From a checkpoint of a small mixture-of-experts model trained on Wikipedia.
Size: width 256, vocabulary 2048, 52.7M parameters.
Experts: 96 SwiGLU neurons an expert, 4 picks a token, a softmax router.
Below are experts of layer 2 (counted from 0) of a mixture-of-experts language model. Rows are named router (the router's row for the expert), down (a neuron's output weights, with its number) and show model dimensions 0-255. Each number is 200 + 40 x the weight over its row's rms, rounded and kept within 0 to 999.
Before each expert's rows: "raises" lists some tokens whose logits its average output raises strongly, later layers aside. This comes from a sample of Wikipedia text that the model never trained on.

# expert 87
raises: "(", "in ", "was "
router,250,254,201,168,249,238,270,179,225,158,189,167,112,192,217,240,241,234,235,143,184,248,130,161,199,149,147,196,157,158,188,203,186,162,222,192,171,232,242,171,212,241,136,270,162,128,215,166,222,185,221,187,198,193,123,228,188,188,207,215,260,203,175,142,201,169,144,194,191,193,177,228,288,166,269,233,141,185,200,139,169,168,151,170,198,165,235,131,237,261,210,269,185,256,182,196,160,103,231,190,166,171,170,218,223,184,168,148,259,266,234,137,189,269,165,149,225,252,213,154,192,213,197,147,218,190,218,184,233,161,247,131,230,229,164,189,211,208,228,196,270,186,175,167,277,270,138,214,207,174,154,303,145,221,242,205,196,164,234,230,178,154,143,202,182,233,139,226,235,322,193,245,169,225,228,182,274,171,233,287,175,217,227,214,197,172,156,246,238,203,171,209,241,221,191,230,177,232,205,214,222,165,289,201,239,213,138,165,208,176,169,239,231,149,215,222,224,129,233,274,232,173,165,184,219,190,196,132,112,195,183,207,236,262,133,167,126,191,199,231,195,189,214,177,172,277,229,201,250,250,201,248,234,186,247,183
down0,219,233,195,154,328,141,170,183,163,212,196,226,245,191,267,231,194,124,185,193,163,190,226,141,151,168,179,241,181,227,234,202,202,123,157,148,214,178,175,214,212,233,127,210,243,223,188,253,205,160,202,238,186,215,201,128,211,132,249,114,128,297,150,230,246,202,224,207,184,177,253,188,262,195,224,250,243,231,237,84,208,243,252,176,196,168,273,159,227,170,243,149,203,260,180,123,170,188,219,234,149,254,201,183,253,126,179,184,135,282,212,152,211,189,193,168,148,254,265,149,245,218,221,209,196,229,197,163,197,153,210,238,156,153,202,165,203,183,231,211,207,136,169,188,198,216,179,214,110,189,249,212,204,219,200,240,244,224,224,211,219,149,203,231,247,173,171,171,199,240,248,229,155,181,210,234,277,220,193,161,230,201,239,190,201,192,208,190,175,203,221,202,239,253,239,182,193,268,242,191,237,247,224,127,208,217,207,179,163,159,142,201,216,192,157,292,104,220,242,138,189,185,211,238,161,172,239,271,213,155,224,278,196,144,187,172,225,201,223,222,198,291,119,209,166,155,183,157,295,164,188,124,237,205,190,228
down1,135,207,188,229,132,155,242,187,284,255,167,190,210,201,265,217,310,132,167,216,218,217,142,211,235,258,190,137,190,224,179,216,186,198,194,244,246,242,230,147,129,199,197,230,152,186,170,198,158,122,208,190,217,194,204,119,200,197,175,207,233,260,179,174,297,197,217,156,177,141,228,277,279,158,190,191,188,277,216,270,228,236,320,167,163,167,221,220,282,234,246,178,201,229,227,172,185,158,168,224,243,181,236,127,213,220,126,238,190,215,240,148,230,225,264,192,186,274,226,253,221,138,231,173,169,315,180,218,171,246,155,169,231,214,248,206,233,237,226,191,173,214,202,206,194,108,246,190,262,233,118,196,247,197,145,152,194,237,204,213,101,134,254,184,213,176,231,143,199,195,213,199,223,178,157,250,198,179,262,234,156,179,134,163,155,278,184,204,172,261,203,197,229,187,130,199,208,195,211,254,202,219,179,196,178,206,180,175,161,181,274,201,233,214,224,157,139,166,193,240,225,182,208,215,155,208,175,278,261,203,202,167,189,147,170,259,252,200,230,221,175,215,225,233,199,180,264,190,210,214,199,185,292,228,225,208
down2,306,171,254,211,228,214,198,298,250,267,239,183,192,197,163,220,237,144,231,169,216,243,183,217,238,212,218,164,225,256,113,238,253,262,206,143,167,140,203,192,187,227,218,251,154,263,270,173,195,176,142,200,175,243,191,256,87,214,187,145,180,212,248,193,198,206,204,197,177,263,201,226,199,182,245,170,244,242,272,151,126,253,191,218,201,177,237,203,247,213,213,192,259,136,193,219,235,196,237,237,189,217,200,186,187,202,200,203,257,198,181,193,199,229,233,123,125,103,151,129,184,252,214,139,195,202,193,128,256,291,145,136,242,277,210,160,174,178,208,219,179,199,210,192,170,201,217,223,195,188,161,223,188,192,280,226,204,214,211,230,202,266,205,278,210,257,294,182,170,159,250,142,132,224,200,174,181,203,234,237,255,180,190,200,227,206,250,178,129,170,199,236,154,229,207,203,201,216,218,127,272,183,261,171,215,148,135,195,178,184,192,191,260,197,225,167,247,191,187,180,262,120,229,269,93,155,218,229,205,182,167,154,189,201,164,197,219,135,261,230,190,157,173,175,203,130,161,217,285,204,214,214,186,221,235,222
down3,236,230,261,196,202,247,206,255,249,163,145,218,184,182,221,231,187,171,175,180,193,277,171,145,184,153,199,164,187,225,186,177,228,170,123,182,195,194,217,235,181,223,216,186,161,152,229,198,140,196,99,248,169,146,184,192,154,256,155,222,163,179,176,119,195,165,199,215,171,173,149,155,229,108,206,170,199,200,235,149,172,236,233,257,239,143,215,67,197,177,298,215,147,194,214,290,205,210,201,197,205,229,166,139,234,244,195,194,215,194,225,213,226,165,202,243,297,184,160,186,156,183,171,170,175,280,95,162,216,208,203,247,240,214,219,124,165,160,174,181,191,216,269,234,246,174,169,197,154,222,248,244,196,152,192,148,181,258,115,242,133,212,216,199,176,222,209,172,258,194,198,139,275,240,137,186,216,140,238,213,149,153,184,178,210,169,159,175,282,262,214,244,197,225,196,150,226,277,222,203,175,177,252,197,196,193,272,194,194,244,189,152,287,132,207,213,170,155,228,256,247,150,176,220,238,176,243,251,136,213,186,249,137,214,184,233,156,202,185,252,169,222,167,160,134,216,221,212,227,189,146,171,208,156,292,215
down4,225,230,201,201,172,188,196,189,208,193,181,178,195,267,187,156,105,197,245,253,264,222,216,192,189,219,168,227,217,154,220,108,165,75,196,201,187,216,184,239,224,229,269,162,245,163,229,206,193,209,269,218,228,126,189,210,237,262,226,248,222,212,136,214,250,206,208,187,216,151,197,218,161,221,176,195,245,224,233,197,173,255,227,172,215,220,168,190,191,228,134,186,232,189,262,169,307,217,184,85,202,204,206,196,125,224,166,206,128,182,185,216,176,140,241,239,201,240,194,199,206,239,191,142,206,236,266,173,125,169,201,222,147,224,237,231,193,140,125,229,298,180,244,145,210,138,220,219,190,216,199,145,207,184,260,218,259,111,229,196,193,288,196,236,250,241,147,267,185,158,196,157,222,162,203,224,191,258,252,144,216,209,216,211,194,159,207,196,269,202,172,271,178,220,197,163,217,167,196,139,242,221,137,212,158,228,163,192,241,230,207,184,209,184,111,203,172,183,229,175,213,260,255,177,148,226,207,225,278,137,106,141,237,253,150,147,169,128,185,171,183,146,235,131,183,239,184,233,255,186,166,233,177,181,270,267
down5,244,188,260,256,239,159,187,238,248,217,179,185,172,179,214,241,163,228,170,285,155,216,228,202,172,169,122,231,254,238,200,219,118,161,254,192,175,209,240,158,198,277,182,234,220,265,213,200,294,177,139,211,200,151,220,217,206,178,196,239,121,238,192,149,129,166,228,121,241,133,151,204,204,135,154,197,125,224,173,140,161,195,190,127,184,240,220,303,216,195,241,211,156,170,206,162,208,223,188,243,229,282,159,163,150,177,232,234,139,218,244,164,212,224,225,200,236,196,198,201,233,242,175,247,153,238,212,167,210,187,241,222,182,138,279,178,184,98,174,194,273,247,235,160,230,234,190,219,220,222,190,167,219,199,162,220,88,186,232,264,182,127,247,185,195,217,219,251,156,172,168,277,175,231,249,209,156,162,172,210,201,153,242,180,179,141,210,208,187,224,148,201,189,185,236,240,237,242,257,294,198,227,189,241,187,250,219,214,209,116,227,215,177,241,212,268,192,216,139,177,159,167,207,247,216,140,188,205,209,207,122,161,140,205,254,124,196,261,187,238,173,156,272,264,219,208,186,246,199,135,171,161,189,190,225,244
down6,183,289,163,260,241,259,176,179,206,249,156,211,176,229,182,221,241,227,246,264,183,163,199,120,176,158,293,171,192,139,291,174,146,222,243,222,114,213,258,180,225,95,170,154,214,180,215,239,194,190,174,199,216,196,167,222,155,193,228,255,140,196,198,162,206,174,273,261,132,196,209,125,296,223,179,206,165,215,245,168,209,211,225,219,199,159,139,210,188,286,177,174,266,136,188,182,221,167,183,154,154,258,191,197,201,200,155,171,179,180,238,127,128,227,193,229,170,194,240,182,168,234,196,151,190,186,129,218,174,188,153,225,168,193,183,224,207,181,234,279,227,218,226,180,213,199,185,153,233,251,127,202,226,178,167,221,219,171,219,175,218,218,193,278,168,231,186,169,204,157,219,286,227,212,173,214,261,258,215,207,205,198,244,185,197,186,201,228,163,205,168,229,270,302,197,234,213,207,197,122,179,236,285,156,189,164,234,241,215,195,228,252,201,144,220,162,196,244,201,222,185,225,241,284,177,179,210,254,91,85,219,164,230,264,200,222,153,177,289,167,197,173,152,219,184,180,173,199,244,164,122,163,181,248,191,141
down7,123,287,206,157,121,210,142,130,157,255,223,158,221,210,234,242,206,205,155,267,259,149,188,229,185,158,188,182,207,191,219,233,202,193,199,223,189,222,188,226,153,232,153,204,126,279,237,200,262,206,270,195,208,132,224,162,212,201,197,180,181,201,171,236,189,179,199,244,172,230,186,245,111,221,197,146,221,187,174,202,236,232,231,186,276,184,216,156,207,257,212,197,204,175,183,104,213,238,226,219,257,222,208,271,245,172,204,204,232,170,158,176,202,203,171,214,241,218,269,208,228,162,331,197,135,220,238,199,260,315,192,139,171,130,88,130,204,146,181,189,242,178,228,177,142,152,202,194,205,310,223,187,130,199,244,173,225,142,170,135,147,195,211,155,145,170,111,227,163,162,138,205,239,190,248,180,187,216,202,170,206,193,168,243,223,235,128,228,213,210,296,252,172,219,200,245,226,129,245,195,207,193,183,187,121,185,219,182,224,159,186,162,214,195,223,226,164,173,143,233,152,215,209,211,152,197,153,178,167,147,155,243,187,210,228,197,159,148,224,193,258,203,158,164,205,151,262,192,145,195,246,162,245,175,148,222
down8,172,165,178,155,204,243,205,147,64,240,166,176,224,185,176,201,216,198,176,196,239,95,215,246,219,177,196,187,218,229,135,135,203,235,179,227,188,145,196,277,163,199,155,215,188,202,275,251,285,200,264,227,170,250,189,213,216,221,179,274,172,216,266,255,188,257,262,194,180,198,262,249,243,177,156,153,168,253,158,227,232,155,168,225,253,169,199,223,174,184,266,217,154,207,141,168,189,186,198,204,200,185,156,244,162,140,173,119,206,242,252,217,151,198,266,221,161,229,214,254,194,219,235,246,185,211,270,116,178,146,200,151,223,243,155,130,214,213,134,210,227,178,159,216,166,163,171,158,171,147,300,169,233,166,255,172,118,183,253,203,187,230,200,232,201,212,168,216,209,282,241,247,198,152,188,199,160,236,175,195,195,246,188,208,242,210,197,219,198,266,270,194,159,236,199,153,281,205,215,132,202,174,181,209,227,188,213,151,225,198,133,231,194,178,218,266,261,156,244,163,189,190,257,267,163,239,238,163,240,209,209,165,233,105,198,134,207,168,199,194,180,146,126,150,145,194,159,175,165,219,256,138,176,213,218,279
down9,222,157,231,240,153,178,201,202,218,205,178,239,185,164,104,190,243,222,300,203,178,131,203,233,225,205,211,79,169,151,146,236,278,188,141,257,220,216,235,232,231,284,211,195,191,163,246,134,238,218,195,203,195,111,189,202,240,249,193,215,164,173,170,234,199,194,191,196,128,196,178,182,251,170,237,214,115,143,151,204,196,198,172,187,255,291,202,168,171,178,252,145,149,227,231,208,172,169,145,198,247,169,234,176,209,193,328,144,202,234,220,202,131,225,233,143,230,243,196,196,222,190,158,199,214,251,212,211,186,301,220,184,214,213,174,144,183,233,172,231,205,201,181,196,170,204,231,175,273,180,214,183,213,131,224,130,186,191,240,209,144,214,243,196,170,189,235,206,194,160,180,184,159,175,182,182,235,160,149,138,163,198,234,127,200,191,208,172,170,230,185,214,201,153,212,181,162,194,127,188,266,225,184,208,236,131,222,146,247,164,211,133,148,157,199,150,176,151,293,189,184,171,207,205,186,304,204,288,213,149,192,124,223,192,170,255,150,223,181,182,161,192,239,200,131,235,125,187,272,219,270,173,230,166,112,241
down10,212,231,151,222,183,178,251,121,137,218,246,250,182,212,260,275,224,209,221,216,138,243,174,132,175,175,214,167,242,156,101,256,281,173,159,161,208,274,168,183,211,185,269,147,222,279,207,153,235,211,165,217,227,235,230,170,201,190,225,195,168,206,247,146,214,165,161,195,199,178,251,280,273,175,223,257,178,234,226,304,178,192,135,201,105,240,170,135,153,162,189,153,172,222,186,229,187,230,209,259,264,154,187,190,260,265,173,179,235,241,238,187,180,240,226,240,199,195,176,242,175,126,171,251,228,211,234,229,188,224,186,218,205,165,176,236,190,180,133,143,230,200,259,144,179,207,222,210,218,152,197,221,222,163,193,169,185,213,134,140,187,200,244,97,180,207,206,242,192,207,133,247,89,141,181,143,268,248,222,222,236,214,179,100,220,173,239,237,218,133,121,167,219,263,184,199,227,230,175,132,153,240,160,261,182,202,218,188,135,205,214,204,207,180,172,195,190,214,168,222,239,120,230,257,206,186,211,258,192,107,173,208,202,204,201,193,127,170,178,228,181,226,217,221,214,207,229,150,270,206,150,236,228,216,212,222
down11,135,212,243,202,288,204,202,189,221,168,182,139,182,169,229,215,164,237,182,237,244,188,147,220,172,251,128,192,154,115,226,205,217,229,192,149,203,138,232,232,193,107,256,232,218,287,183,199,231,152,180,147,157,203,190,210,188,149,250,189,186,279,202,241,176,199,160,121,192,250,244,153,157,187,134,148,222,214,177,220,132,188,264,244,186,275,261,295,170,152,177,126,130,226,223,174,122,176,176,159,223,207,229,141,246,208,235,144,191,266,220,179,204,247,182,291,216,205,239,182,221,226,201,179,267,213,189,238,225,181,244,195,228,116,226,209,187,175,231,187,183,210,243,172,156,250,237,230,205,182,138,140,225,172,138,170,173,222,229,194,212,210,195,236,187,177,90,211,148,251,228,206,180,161,233,233,140,220,256,251,198,210,214,168,218,194,192,263,177,194,169,146,141,215,207,205,195,255,319,207,148,266,165,204,214,230,202,180,242,179,194,269,157,170,110,175,189,194,196,180,202,226,185,180,245,198,153,225,235,161,195,232,237,261,219,120,111,211,291,210,227,188,240,191,160,130,243,249,231,235,211,194,204,164,191,201